From a checkpoint of a small mixture-of-experts model trained on Wikipedia: 332M tokens, 5063 steps.
Below are experts of layer 9 (counted from 0) of a mixture-of-experts language model. Rows are named router (the router's row for the expert), up (a neuron's input weights, with its number), down (a neuron's output weights, with its number) and show model dimensions 48-95. Each number is 500 + 40 x the weight over its row's rms, rounded and kept within 0 to 999. Numbers have three digits each.
After each expert's rows: a language model's description of what the expert responds to. This comes from a sample of Wikipedia text that the model never trained on.

# expert 5
router:490560447485567542553537442465523534521531511579500456488500492499544523539529482477455510534493486511589502473504469523458502578502581473465489
up12:499429482463480468525556501526534575582476470491500512482454537508495547453503471438454497495523548493593553591425538507487492504505442540481516
down12:566532443478481479401557435462474520560509491461505549501472481496455468449498455514435509539474453501541544537479537485504469512517502542472494
up13:492560472457493486568502563539508466500485500482459507487501549503454488503553459535564473544501440526493520498463518546449429562497485465560489
down13:470518491508487555466492503439507451506553527518570525482470519572498491479438583522542460532515480490533529475437497551419490540577549538464540
up14:503476461468420493466484505568551471557412537587425470473565508493498439493492467540483514468536517513502543505467435508501497501497493473467528
down14:440568500532476510487548505528491455496504486517518494485495509453466516557529540415493604427495481555553580490542460436479494528500575559460563
up15:489548461438477552527515522445481522526495468533532585453502543460430498509427551455509514531486577454566519508492488481502469524526564516485467
down15:544475466529522499511498394528548509514554439536441437445501500449553443490495503511435517490509541568439494558497485456481500501552483525469412
up16:426527564456463574503418479537392537516459502474485496516541490460497522596454518480529492541505520532451491512526494508451481544539449469480464
down16:446487502557535511489504458444525519458507580466491501445478544536555482482467462406516463538508513460489475518567515540509509482439519574516461
up17:552540519482472515546459483533422505576537522486465498537509585498520555560470490530446542459570469521455550409514506483460541477543529515525460
down17:541478496508452463506545470528459559423488524487417486511527486497542517422514497476498507488511547439526470524507436502572418591449530585545484
up18:449560480491542532502565496517522512500483546548474528564479473535496553520501513459515482487539540428464486573456531495505565543458399547474489
down18:490481516520477505476508475523412511422487508455506501530536521468516515523547397406491555488498507512541497481506620441502474535575519433449482
up19:520567543513468550426450501524495487510542522428518547461472531438538525478490475464508504546497471548473506420505443558535460462499554560557498
down19:492459513528490502527546498486445506480461513555495520400550483486537643475497513492507531483515474518460483507549464465536513521501455530466552
up20:491501541504439551511461505521458513500532500550466469605586500540514534527496553549447564503489512426521546525536430433507464494468481567456498
down20:508415509452478494516497508469549530550412535529505592540499487433514493494467489441515492472456518534463496500538567513503511543525469502437486
up21:433483459532491569569526498432461532452494480486524445439468562539516472410515508500520462452558574470442579525455527554510444515530483489501525
down21:536556405523524508483557495488445519491525467467488558507424438561554478511478539485515477557532575473492470505515515506502483554495558512508469
up22:430456518540544553516548613479531407495502460519445565439547486569464532506525531528461461491453537448528591513451519491537494543498483453415509
down22:576478462551481486603455469504523494438574521470475500502475576408447540537549455434499503503492489498561518488459426487508517490520500495452455
up23:611570537552497559530481536510551448485446454533488564442505467451493421531469523547498491487442503483499506530512498577434504481560507480527525
down23:496586492482502480496419468490456482492503457457513531499490480495595596493522520547467467525499562496525464481472491420537510492509516461456603
up24:535548535427509535545533480457443547439532452494505477503457495541569540516449543511586527527432497541541548460522480516478490529530575430522482
down24:471496514511477513500484504554474594544493435506500526463501483533554495567507580552499463447541448462493497501603485471481406513513516472519520
up25:470550486461511542500469493403438515474494587512506524528563487520557459584472468511523546469470546458520481444490512528503454524431564483476458
down25:536407429497540456480498502539525473560515427526485492507511488547489438481482599579472457522478501517498537496517474494453528485517427495470563
up26:541509562529546521493511531522499470482462538505551534452466499559385496556529470538419510498500422460506529516521486498418483515432498612500520
down26:466532502513595400455513553445477533534551381485471518511494503533511473491479465486559452481528532524559555410456515527582534495502494479505448
Commas, semicolons, and, to, by, with, plus table-header pipes and section == marks that link or separate phrases.

# expert 11
router:502473533568470532521489477491548471494493496514508501453427438470569489457453520501516500556499469487453497532446436497505569446463501553480522
up3:435547482517522501574472489471480494488496444496419544442413488531452558528452442501521499575450533480462493472462456498509518480518554582468576
down3:536515487442445563521489508472483462501416589470514455563524510467574474458501490467508463457526513462497448519534539472487483530535529431464532
up4:421438463436439484569492493539520457451522481496545476506482471480447533479497472433499468562469555523569505522477447480571427459502497457503491
down4:474444519513478518492565491391532509505441490523474454511483516514461554519531483512540533441401477531516478491469558446502473532530451540521500
up5:505466468523474502526522544473469484466551470588474606432525480534519593459511539473559426476446530449448562480493523468557528484488462518554529
down5:562403535453464464427495452508536501434579481487472462517535536498586503449516445510396517505502541521472492469572484468495450572574535468527510
up6:484506510503476554525578390471512481447507465550489527430520506563430463456560473473529520505488499578477451555503506448444433428511526511525514
down6:452459455547471518466495493504467500470515464498547509567461519527561425562474528457554526522511577452421503490478506568501502419434461467529529
up7:506568505486519507477532498444503431501468454541477531491488454474580471464459481540470504472597482454473496497468534463546511550487504552431523
down7:586521496521498565508551459435514474517514550468456453534542531460440521546516537464498418495476547499450497476477541530421467471512524515471515
up8:498512507458497541486512501579543509456507486545507498467483490510437572486496511511488421466571556474433558528456496531512450541492473469418491
down8:541564389421557469468504499478493495496570500485524555488441511460546434536531566549483525466508564472524483503539496529455513498465511589493514
up9:525562548554485512453488533482559494469522577492455557464522457507506456561521584482473539464506513441497495463505541448512462496507516519526550
down9:534512569532521485501502492482543493499456496522491511534512571508454568486477444558462504425478480469506461459483460452476589562513558497509517
up10:516568499471520546496563495514477521509485502482471454552492563480458511446460517449547510495569551508551574447506536503456489441487411510534482
down10:515542484554471479532511465496526404506479496496454485513407491526477515493468565512562501523441529509548542527512539536540510506504498479502465
up11:473532473487491592562537562486572508469495475460512485473550457528569499502483477426490557504425508553487511523512555517457544470554473491548454
down11:499572469524528525475474520528487500437518463551494522439455432465518535547515492490466476529553531535479601576558470512445504516497434532561568
up12:454508482434488511498507471509480524451490481515467517460486463417539530452472566518519436457545528522577554466497465472531497463541472490530505
down12:500501429440566460477520510541424494506475583367512408473520487554479451510510520447517489460531533480479530485551491556497463470525532454486526
up13:464479486482547504496588585521474469499529521475488528469477537472465500442455521547546501478507502443550460521375488548530517446559539404459539
down13:460495511473499532587505471523465460510528504508505517471527537425442532426498430441485516488519479537478527513492432456500481542554468489458571
up14:445543531499524532451491489478513437489460488453477545455531441514451457506484520482559476477548502452535526466467471442462545502522495560471456
down14:467474486424440469496511480572547491493457452497454468483497473479463463558513453535412481498492548508474542577545513493500497511478499596534480
up15:456546565442546579455544487426446523495483497493452505486495564491555532494500528437502514465531522542469492553465442525511520515503545521488495
down15:513539534528477514569522558542531503539468420468489532439570542458408462437505424497504489458501459555461487563492490536542479498515449498477400
up16:565462472479512526536550491493599537404448564478521554518505569593526441500492449469528505462473466517491495484442491451450505549507515525560464
down16:418418427429537523537535503462471477565546493439496493569451530556438503502455516466468470526503553469516507501481510501517521493480508514490538
up17:502541534467539552432553516496531467539548497529543456435504529493482498496431528449510466471510553489481567382590480455573470458500494577558495
down17:472530500522493576466434537499587451450408557526472465474446459510523500492519512522463553497504466478544455572522468485544578526453404529487471
First letter piece of a word, often F, M, K, G, W, f, g, such as c-og-nitive, f-iftieth, W-ells.

# expert 22
router:520536467512476490488523534489544531472532503398532473511530528457546483426525525500447550499516466559479511490508445456508481534491613511570498
up12:522449488507437542488479489476472445447479485547422532478468480533506495511542503467496528528483593542490466499458521564518496556462473566556446
down12:535562455483510419520436461502499547489513486484457584498566546502469465503508535451415458545476482540535484487494538477487446524550480472403548
up13:427486509468532538504555542459534516537549413437521441517553526538417591395480507470477516493452495528509475467545471546484518469472499552561566
down13:419560452530525451468522502444492482438500496511487481491423494557531502506515510478537473473558535445453575472510527527485522572477568518476519
up14:488482565489506552474471537454509493549578505491494412479546518499497484555449485461451579473451490504487495413531505464531537488492512514568413
down14:488495501521505525495517462526556491487503494546516512479480417455533568424493498510459450479533537508494570509504501541493465511456480469463490
up15:560468502539539581470550508502506481473490489485508526603445486536562490452465469504494462526541480512504464504547558477522493460577477449576487
down15:513517464444511482467550437531447402495428518495481529518506421480493508496416560452532480561529496523464569472471560501517543448484501506439520
up16:460571427472573528510544546461543464496534448536494448495533555520540565463539425539481510537516509560539517467529472517473469524529539474539486
down16:511509535476464487531461504517446469498561485520497493486484476550509474534407534460514520455476516475529444523577527422456521519549479567567500
up17:469476455466502527473495518468520471513499451546471478434526551502523534524487552542474476529544489561451427495593489578550479503548444517509519
down17:561469517533480522512545471481481509491521531574429450624436449522465551532517467454554573494549459505477515525476521525450507541532484461499488
up18:483538441553455553485419508482518449484517466550404457466447515533471497498496585556470435500487575454477541539475456504562499491501448522466545
down18:474561518522522472460541512550501399488503465522562559405430565536596520541471481507470538569485534440519578512503536462464503509495535497528499
up19:471529459523347540501473507501503476506478469441466498503520539508530561437464523570477489453501483502460491526532533490550485530513450550490439
down19:505514442475585532494472486485447568468527543505536532433567517574475509520527480541543514451517436510508451517487537483465430473517578531466460
up20:530562450518475508441528530503523469513477553517483535592504448462420518451455503529536490534476487550541388477524454534454461526568427527545536
down20:500469439450487515547496540534427522503512541526548470491542518534543527548552487499507521468524518574477467502514544504519542518418508554518539
up21:391531532427516451546520534480517506470516522544486491455446497502479411472472488514552511422534508510496478433567568478535521582529503564532546
down21:574452514423464576454457508529470533505496425521512546494565522520490480556535471449525445454479509481477484486541479569464491544462496499445566
up22:538484535490442578509521482536526515472415472461540402483502503534510561530546489471427502500493439466507482570504513437487461539442431554542505
down22:495466446553514487459506569552466506529432595450509539532488480557483558490562469445536502440463522478429463507455461484526539497470537444482503
up23:421493473458563525519550501490490433470556510523458494426523522465497469539540519475432528552505383539526600524497481553435441500489497574516457
down23:437556503499595487572498515442456489479563513474498463527536494486453461443437546458551521539524466527484457525418504536463559499496542465515500
up24:552447519518551536479525527549555497507521493574499433474513500508515439417482528527495486529492509480536486490455492542541555519515509473551535
down24:469514576519490397520538539470431508471488525453471485544494488478444545522492507493539532539502499462529542460558500522492538450466439479540544
up25:471481499487517555543486572474495504560515537524497547452494481490551533476461533544492537413476475540502530531487463498498480471511500477503406
down25:475496485533563508427520575495449523576477508459540537551476442492466457486489505521436456476511473496554495450479525525488524454546487475536498
up26:475481476553492505506545560455502520503468507473506452399504535540525588408531516514451576479516562523539542573506551468477552511479494482446487
down26:503546467490480489573475492480465534494506445524497465533462534446491486492537476392439560424507537549468471461480424535553424486481514473552469
Later digits within numbers, years, scores, areas and table statistics, such as 4-5-0, 71.9, 2,8-5-0; also century, million.

# expert 16
router:511570471554484478452469507561454472481522574492492458508517493590533533537503464470460559519521536469459559569512526525452491494425478516579524
up12:442479527477493573498541523511468530461506497548522454400528505483449536502490468438475517561505533581485516438529534499519544504492510474461474
down12:565503510510496505482502511495464481551521480508492574530528476535482513446404503528456488420499470449522534507503535408530481469495493497501466
up13:522499556515525501424547473504488490500487463476577501458499469613521583505539472481491542511496488457501580449603536502486508495457495476571498
down13:455541495465498463587491488478531541527533501486430571541486479474538495555459542467598481521528502460464460563433481560524414447558507480434458
up14:595529483512494550524476501563534441495545449457505473485554447511493521520482513539485492494488436552534492527465456501507507436506467533444459
down14:419474558449566517471485556494418497506414466468470536567502539466456512468489476481503512464520500463514491556574535459480450528555515528494494
up15:446535512519494547494549483432482487489534493490427482432505481587522470451556589580406536489495469489486505567440483507454486417467511488517503
down15:527507514475503466450463474492500486437531463562480426477516456543577591497518499496499539462453520528425539491493468577451536492459559433492589
up16:455506442578428507473520455454473474577502485501502564500500500470407490434506421524506438482527572509461457511535493540509476574510479490434506
down16:548546471468453462469498524481504515471457523516536461522535519472484514511491498538416491615411477430526552451459574460517560537545486519527451
up17:453505486487502483493547541474476516391477470523508598502493473541451500553530478522614600481581425482479502484485499530466417466474517521516507
down17:538532604495565437447541462519485479448492515542474525453449512491448524505485411515447475459467474476536409469493550474550446502461480555532425
up18:495514437488471506492550526475520456517532451473426526458469483526470524479517503578438555545480498569506518527417581494463465442467489527505557
down18:529509556509540552607517518602424467483518538544503499545524489525479495482498453490482448496431456499497498492473513499540556523457490453479555
up19:513505479475565481530583463526480457445506478515469447526436519497527555493504513557536489450453551523425519477490513510508497489522584508460533
down19:491507432452556536434517460458448536549460526555553498473510484452504526460537554489483499516532470446450508500445455517544514466432507506530561
up20:486515410430507493571512470471560448476542487478415430496526551472536541608455482524493450553431526454496502528468517496488467447513468499551534
down20:481440524543496461471526524459467529600501532522491482538512526532485531575460518404500509510562505501486479525480567505551486467469464563523472
up21:455507514478544452478489530497488492447485466422449514522566593495514574562544510456598480495530539525474493483504446516505472469518438542515552
down21:443489490474431571431485546569499476440537434488496488561503495474462513482574472530491487531493506539488467596534549464541516484445481467451490
up22:450516442502478504524541459451473520448495474437525506564487505585495546466514547429512500563564550554507529449496403489518497559544445456554475
down22:484439517554474546456535432461529492489569531501524497477488559472519606484511507567510474500540526534459485490522474468450489501507576538479557
up23:521515446572547511466573446476450473480528522508457522512549514521548531490501469450439517522454549468568417466522475548531565468508497522544464
down23:497549566493451501460493475496525514466476447469581495553487554439511502489486490578516529485459448512540489503495523525546491559555451511501566
up24:455492486543498568536506507474492531593453524483489440509540582564502474486490531537514472475538570462467556415483500537590464509531514524514523
down24:511491595480503473497481477546540480509504466525494588422472506485489415630438459519480456510497518555535495433495512524511526500510562539540495
up25:480476505462567507487581468447484497529531577468479478411544565485471555535501517555543540555467543505427542538458462502424502546533562487541532
down25:519539511515533494462498496482499516468484432495553476534491487457505524477536568466566515466512446425462471613608558512486524477482474496414560
up26:454473480515432481553517449489545497517392502539490513578523499509537475427483526573568524507519505523462492464477583539488490524529522481524507
down26:574467496503505512487460511498522460481529534558476499354579506468452482490509547514523481492525563428492477528491454509504490481466539508539486
First digits of years, track numbers and table figures such as 1, 2, 19; also word starts St, re, Dr, E.

# expert 9
router:508524562461461503510546504514474579482479484468487462549563510474456430541444509525543465538493535516514565510434555536478500472501490597537494
up12:459498495416501497539434472412617523547523452501494569429459537536532522516455497536488489531448491483612526483493508475477424497522491477463498
down12:607575471480492520432471549433564494483493510478456539548475440558488465533501530503500523554441576502546502474594447487479490502417509506421529
up13:529475531464598541459491542505559524491469446503488529506524512460504510456456457428444522497455454548552507514476463432571533479503484384477502
down13:477462485560496518534543502502510517503565442447471518437481489508483435519505452502602537468494471505504417434448522625542474455508559571490506
up14:416549544527525456531540490468478574447490460490505507549509553454554513445462540536483570480490491611496539441465502505479493512460507517460487
down14:470475547540538528489375542544567474486499520469466494603489522478541500515591487560459465518504516475450499507548595504440499442490538516489480
up15:457502532487443492485396510565488500451487465510513472582503541536525566496544458582490506498519383437526526541437459484428500510466490513514514
down15:514468451555522514469499454554523501513543497487470409408479552533525447431460448513480531449496480518521487478554476432484527476503491486492495
up16:489508464390458548490495480469558560509432464487493484457501447550557459469443576503582501532514488503490570481481540488519521511498475488456477
down16:524527432479581524516458528463490563513503533531487492488471473494488501509488509541463407465563506465527549589493467537553498492560480492487481
up17:475516501471532528471506541486542496496504405408443473526476510559440473468561526544476530544557489481449519454515511511467507542460542471440556
down17:478488544470465509481495483542518558453448522527512508516568543548439564442474508470515467483483556473549564445488467450518497465485506464556523
up18:480487469492534498461546471449528520540531457486495502496514446507602457484479528557497470469508501469542547494488549496479497471459513512544494
down18:490472541500585417537520515542497514538532523515449552507471479550552517592413484487524492501515523517465529491480572509491504484487489430471529
up19:534434512503514508483588370487515561410497489540497514479452551538512525445516496540474468490470513594519535501570508494503500537508515478548521
down19:498519546428485494516470541515439514500554544478485524505455452434509474493386524596538535489523540527515529475501423487495473505531596509549498
up20:509504465425521481546566449477443543492445441453481502542558563448494468546483572465451482489480452509531538560463524456540458408559507538508471
down20:554505468544520498474508518558500515498481544578551431450429516516541608432544483559501461523525508485466464472478426581475490555512459535559536
up21:497484512404519579466502491533448506510498429572532453524544586427535523466516483460480433582536488474539558559480482415565508461523480494558449
down21:482543492523425582446445566464506470542465452380458489500465483565553422527503512457454494449441488482500559510509510473536439498463439472468552
up22:417505444515535523471576482527588496459534438549503480544484452449511488479483482555499526506486482471445516449497455568549497525464487555485531
down22:519525534504512466560473524409451500458558448511447534576502570498447493564523482471522477503441507396542504485485503449482503503544469496541462
up23:476489552524439510515532535501497493551494492448548501402569539505487477419436517506473603496518500533447563431566503420460471473506502516483532
down23:460456526464488512471514470596487498498515502555539493517510543508515480565481463570464520550512526430456488490439371535515489561502509450571504
up24:478491451485552498513512413437503487496500480526495523536570532568525570484476535536481545470480520540533511515460509461456486488467513469470434
down24:439508537562477523501529493516532528440490571483520502527430509496514550516486489409513506495496470484478441539537514490438529481478458517465458
up25:499501586522513499482497505409518499481460426567598487471533495539492539523466502437492551482513510450505500450507491413511484470593544494553541
down25:517527391538538526508437516437516511581475507467512540434471436531513523526488565479499495538530525511541536515490572501506543530471544469545516
up26:516534472480458523531575465513430562458466436557540477510458501518560610423502585468532486548472547414487526470488546460557484462520538511518514
down26:531467465504461519555480441468380524536485557481437468460512464552545504506423533510444483613494526474490489463506484493494513549551510488518529
Word-initial capitals or letters like R, T, D, N, Sc, Cl starting names, codes, abbreviations, for example K-DOT, Sc-ientific.

# expert 2
router:500567432490544403469499525527499473489578495528515495546514468475475540508461501497560436513504540500528475485480524556504558494493454509506454
up3:479510507501501593511440407546429545435507470561536506465452503525509519501456578453446521498571494586523486512448525458501485497542491579482454
down3:520450466461482487459493581471422468463487472470523484489574480505480522489515484505544462451543466465391516436470555450485519514518552496502495
up4:438483565503550589490543515506543460558519412533532586498450470515484484425542507556541540528574456435530515469502490543534504499500499467522509
down4:498471586500534425445459455543496513493563534531468570544527532414510514501543513522444504528511462485449507501533535476523458503427511540473523
up5:510562483483506482497539514535516485516454502577578486577552545531516462475541538516617516466507493503505501466461536508486524558562523565512476
down5:490484631526527503504437547535463456507508559594552457515446501519531493473471493512478444501513463529441477494598462533468480502472480472513539
up6:496495559481510474499508497507470549479491467489507470472422586503443532437472563570523482510453452487583486469453504494508550588492466528506513
down6:585466495528514587453506537479489501522583465513455410445491503455519500513549469518494546510545474509509512543540597486468526534471460466540456
up7:499469514551464494468543487501559375504600538471520533495510457562478516525530496470464501532502535445377562507484532481567475531465503482496516
down7:576443420498438494482496515488418429551486491513531508582470629485545537454504500468556550485514521489512517496433477524479488526473557508496444
up8:497560506519523448536511541462468506494457471535509576496507492484451525480555441550530507506520402553554484529471526507485402478491480497488490
down8:539432548513499598550443522511451432489475547437570563476547474541508467514520446494469432493465550529480535486531431486570464410512553462562539
up9:500559500502516488582513473527509441477529463529480536481478449415483488489416531505568492488452442466564499474509484516476563606477496498517486
down9:437439506501481588514535500513567539571410532506428474479440510588531507530577451504506522458492519475450430489541495506510474520473494433478485
up10:452506562530501504462513526505490415409577463425566570476516535509467546426555468513506454508527536505562530393526510483466520509488486472544477
down10:504463464526510463520506470502527468393494540435503579585486518481481476480449523505522575468526474503532524549461582507480487488475533469525555
up11:495487531508522457499529523548545496544510516484462511428515488501475462439473462503516498530535555591403482478476523528493462559502521518563468
down11:454532511512460529488456478431484523513456563469439478506504471511493471486425594473523532530464601525515516532466487487550531511497532490466537
up12:436544499500404509451557519420531507506467473437497541450494456528487538514589578451544511487476555512465499499503511580503563525480473472465445
down12:433481553458576542448515490504499468458489518465537522549530485465535496546553440568426542504529508530466522474468476507577454570477471550513494
up13:454503409557538462495497524483458521466552501522488545483463565450524500467507518533455529448510518470535602512434462488534497514517495481463502
down13:508525489469506510552510478505468486488562446525566501413470518488453586490506485565485482499520540518501519513476426549504450489591543508497514
up14:513496494497543515541596512563540495538489442474511536497519480437470501442476415518576504554476503573549507455475436519514489431454536487534483
down14:420477481474487551506482409561474461521486547512535524501409436466551491489464566502521530446469459514502506452522422486503529480571469463481504
up15:493490480491454500473497539538424474572525477445413480505579551549517511474468484393488538504466525446536476478485508524463415513500564543517505
down15:519497460488457503571521431526537491487504467475500518396507597453515463506522463495490512492522486395473506452522495505467401455459462482466461
up16:525523476460493498566524517574476478458493493545477529531560487539472559524538425513500485487561530377533569501524500514508476443516515520562435
down16:487444462515511521495523528382428530500496491495436541451469536495477577418458513452451409553499474479508470446474554548460531517472515465558549
up17:477500424487600509499533516546457540518485510497517506500487562479491523535487459442541533484466426597498466562450560529532436481488527572519502
down17:517479494492505540472484529537552498504480444572545511615466462556502477509509488465491495509467434511505567520446519492503480477587449457481442
Word-start S, J, Ar and short pieces right after an opening letter, as in f-as-cinating, f-is-hery, t-it-led.

# expert 23
router:510452477531497476539456465425492508550511487526440573448509486560507469492495504523466565437535479500545492454510449532524503480506463474543494
up12:516466489468474443482524553527479449554563492560420604520574511518580446485426511491472476506496479565511539545506543533490487576567480555436494
down12:537511470507513550549499495508531478435468434518558395542500437526525542470485567528518535469406553500514465429481426501477477486562577392548456
up13:537531473536490508478475469525448501516500477539503542473464540500406459539485475474463521455487570421526492488442480448525470410581452518512477
down13:442463497514429531465455545537554491502414502553536426552490484466538501513448528484582515554517452508449525544461517522556488518393530470498523
up14:497525411476442471537508478511565543523538483464457590515543498475528506473490464527607512478505484489543548501416458448413465496591514514556425
down14:474506520485429573521475486510496523493546494433514473517454534522473472468559610478442545440540517514428428519511487533585493506496485516443531
up15:472514398537550498510516511483460529439579539492524541479553541531538441494529549440474561465507485539512510433500430489517480483484473519543468
down15:561437555461482543579557504509531499498435470443464458479465476448510501487546485541531475471495512481460541502488510499547579485495526507479424
up16:527476504516511485493553477493459488497542524473486465492477575447544555529443534498452456461481493515515528489511488400511485477472471474477495
down16:475540542534500509434546530491496491501522545517547539540501556534531529496551457473463500531463432512494523562470575483559413513492445516464501
up17:438480370448459484493516511475553495466526505466454605493520504527521496448507444453508465431546492524486542475469491499487586478562534530542441
down17:479441550515522469589464489504486543414458472473480543567531461456528518473462537564587477509558457468451511519489562499424518421444541486480531
up18:511537437509485541457483514551473467522469527557518597563430477480438496490491570486496413525495493467514466447491478400542496536515490511524523
down18:466530504510547474457523435461515490483496482522570489492531528567511535455500451532504581484500547519499533422481492478491520513533490446450497
up19:516502446498494547503535526435528456570455536481416521497546505509522524487471446539527490517481541500467503471505486552522490570530479585510489
down19:459482502454522501512474498538500546543487480409492459530518514508571467548496470541492515519518471447549470503480475454497560496451552504534620
up20:528556484544545490404451577504490498539507548576398538457543553500504441498515457454538517446488461462438486523480438485462562521549482564499538
down20:452537579495515464572519494543539477520537536513513455561421473469510482546522440489487511547514517572466522470551504518551426520465455506545435
up21:565523471541524523515490528521517481542522499485500451491493557560492501566536446561510524474512563435496560546474526474509459550513443537532465
down21:473466476462466531431446525415448526499510540438535498466458467559441583530510522532497488493491487505505595503547547513448499516503516578464509
up22:475533515441536475557559538502511478518493553482474519431531470489579482487466495466477473469525418418561495384541448477476472500511482565539581
down22:533480475522516474508479503460480491505486450458500453476468475509507473544434517441475485518471543486540442499551476525562499524538464432557492
up23:436391520458505469475516492512545494541482477407472536525506508497525506432518502516420529462544558392486546540485477542474501485498531530514510
down23:503507499535473453487545503425517514492561472517425503470466507476535499522511486451512575482458457527451465456544503424502470504496543493519481
up24:499503454533510473541485507558550452590472510518447479481503499520453491465485534486446534442519410508491528487520465420553504467483566548461608
down24:426457545422479490443429461500516470495493507502472538541525442447521475546539465522558537509457574467474512474520491503507505556556473426517520
up25:507442499514461571543420532523443516534474521423503492505425512453493499552552449504483540516536495546563498389431445539483526523525475488515478
down25:495570527453582462432512467441553470503530420528504512498554502511565541534467540528485503473523497513471503526553499576512480502464481513567529
up26:487496508523523469532578545490451566510511556478427502442456490485481481473505525480541426516452491536499516514424394518531517487473473483553503
down26:546579546530463494400510496491384459565510474436518610491535519491468462508469504510512477541517560566512538518520552519451449517484481516474528
Verbs was, is, are, had and pronouns he, it, who after a subject or comma in narrative prose.

# expert 1
router:559422448444519521485546509531522450529480559459504479438420464468426522493526474486493426542493471485502489526519505574499550536563498538435541
up3:574462482499544529473500522515438512476514502539549488450471509525476508468517387540490471497550543557526507440487462518536441504437533511539432
down3:548511480449514531467502583509493502516489506540579482514495439462447529541552478528543491516514445526433538439558539534441471470478436501532473
up4:463530460457554513483551560508556471526568478508475517436427468475492530465477437510594466485450436497541485469529429541472536576473412587562501
down4:499547462432571568432469480488533512496526506447494548417444443524484548435492481510528538491507535458547504477505445469479516471451508516443506
up5:429477486467481521486529470489497426481531494474557504438522512581550602426544462451495551495608554493510502519499510462429463552574412489472542
down5:550543464432480495486508554492468475487483546538474508536500515493520512496548466513518486573489457495511473555428465444425509483496473455577532
up6:535500457496496552513495491505427434520517503526507493466512516465441469503466523519527477503504521443552582521501427513535521545584448487574527
down6:543514521528500445513493533523445497522529504516467422561493516551505567535473537454483491485438494447499517513465595498508512552552525532486575
up7:492477448428489530491524504454566436498501525450533508524499478469515473462490470565498482454532525469472525439461467519484452446548498531427518
down7:417526533503572512463505502471468434524426514511500492523571458490427483466436492489516470496568536505455466448458487563442538491509548453475466
up8:450468437491524523478504450554510469558530494509471546493485518459538494465589514546456528518540474520580526560508451502422576519471518506525446
down8:546501499456529550522475464509481535490495448478523502548502520520525538477531430496538484553407525432450421440545516415459494583442532483503481
up9:510587499547493511469581493480444478486518490501532458548487509445499518490489644500509446505462539547490499550524518479457490442478459392565502
down9:511441536500465443476505573507438480489529416494436477535530471521534522491481499489539496432563501505504509444486437474441445401521461531553562
up10:588479546476506486531529528508502489513482464548482526457514584504419543405439440463471484524513511525573470432421487526544489469554563527488598
down10:492448477498439514525537520491452467498494507489508475526486462547506424496597515521479540482478476477551514458485535456462444470475515535529506
up11:468432474564493498475509479528519518506535466470490561419435561472450467444481519469520549494469487518559492591452474447516539566542531489430447
down11:438504531462523511519467555541554437475466528472565627540532511474536534487505494547517395520442456529507525448536516515510535523487452499458523
up12:509468431395474585505533459503582481508523471549434602460483518492537434526455483484582535473509515496459505479461489571529490472459480514515432
down12:514417520481490484480478463534500426541580536467556419529552479441470433500548527471514555457463500534474510424513528452462439459509485473504503
up13:453568518424505492549492581489449531570504515457535518535506515522477515443519482516505456475481524532501530494516511479492551529496425476403536
down13:443505457529459497515518503461535531456497463494486489449420572528506516470494464487532494434531507497466408429498466523504523428541393448431475
up14:496547370469552554517527519493535453512421529454578499530500504478528491444459458430480473472473478551485536530530582479520526558475505397490443
down14:498520369515504520470447509475523491480456490473409549514526489456527500535465515517535504471494479470478454537460495444493506515492441513509516
up15:475519481497500541528528574511467477517531509482480490508471534471450492436544466551557507599492455547498523458471452501503536503510547543433469
down15:483517487497423501455435561460532545509478498438459459414580551542496574550477450451466529485471513540528568484561465491509418490481481506542562
up16:453570544472477512530496523446505532494507408499463481464464489489443473568484499534494414560477475486507553439563538504494486516545487484470459
down16:610410499514537487491504538543525452457527456496515505524544530537524465499513479558529451487452480503462530547451583499532438474524543512521470
up17:485543408445477517470491487575458434475482527470509451550434502474538460517538560536472482503492507500482546552454421481450544517472498441487419
down17:479447550494498532549495517505521500450511543476544548486465564476480469531553446509473579572487527520537401504486536514475488504453515498442467
Short letter pieces inside words and proper names, often in tables of people, such as Mill-ic-ent, Urug-u-ay, compl-ic-ated.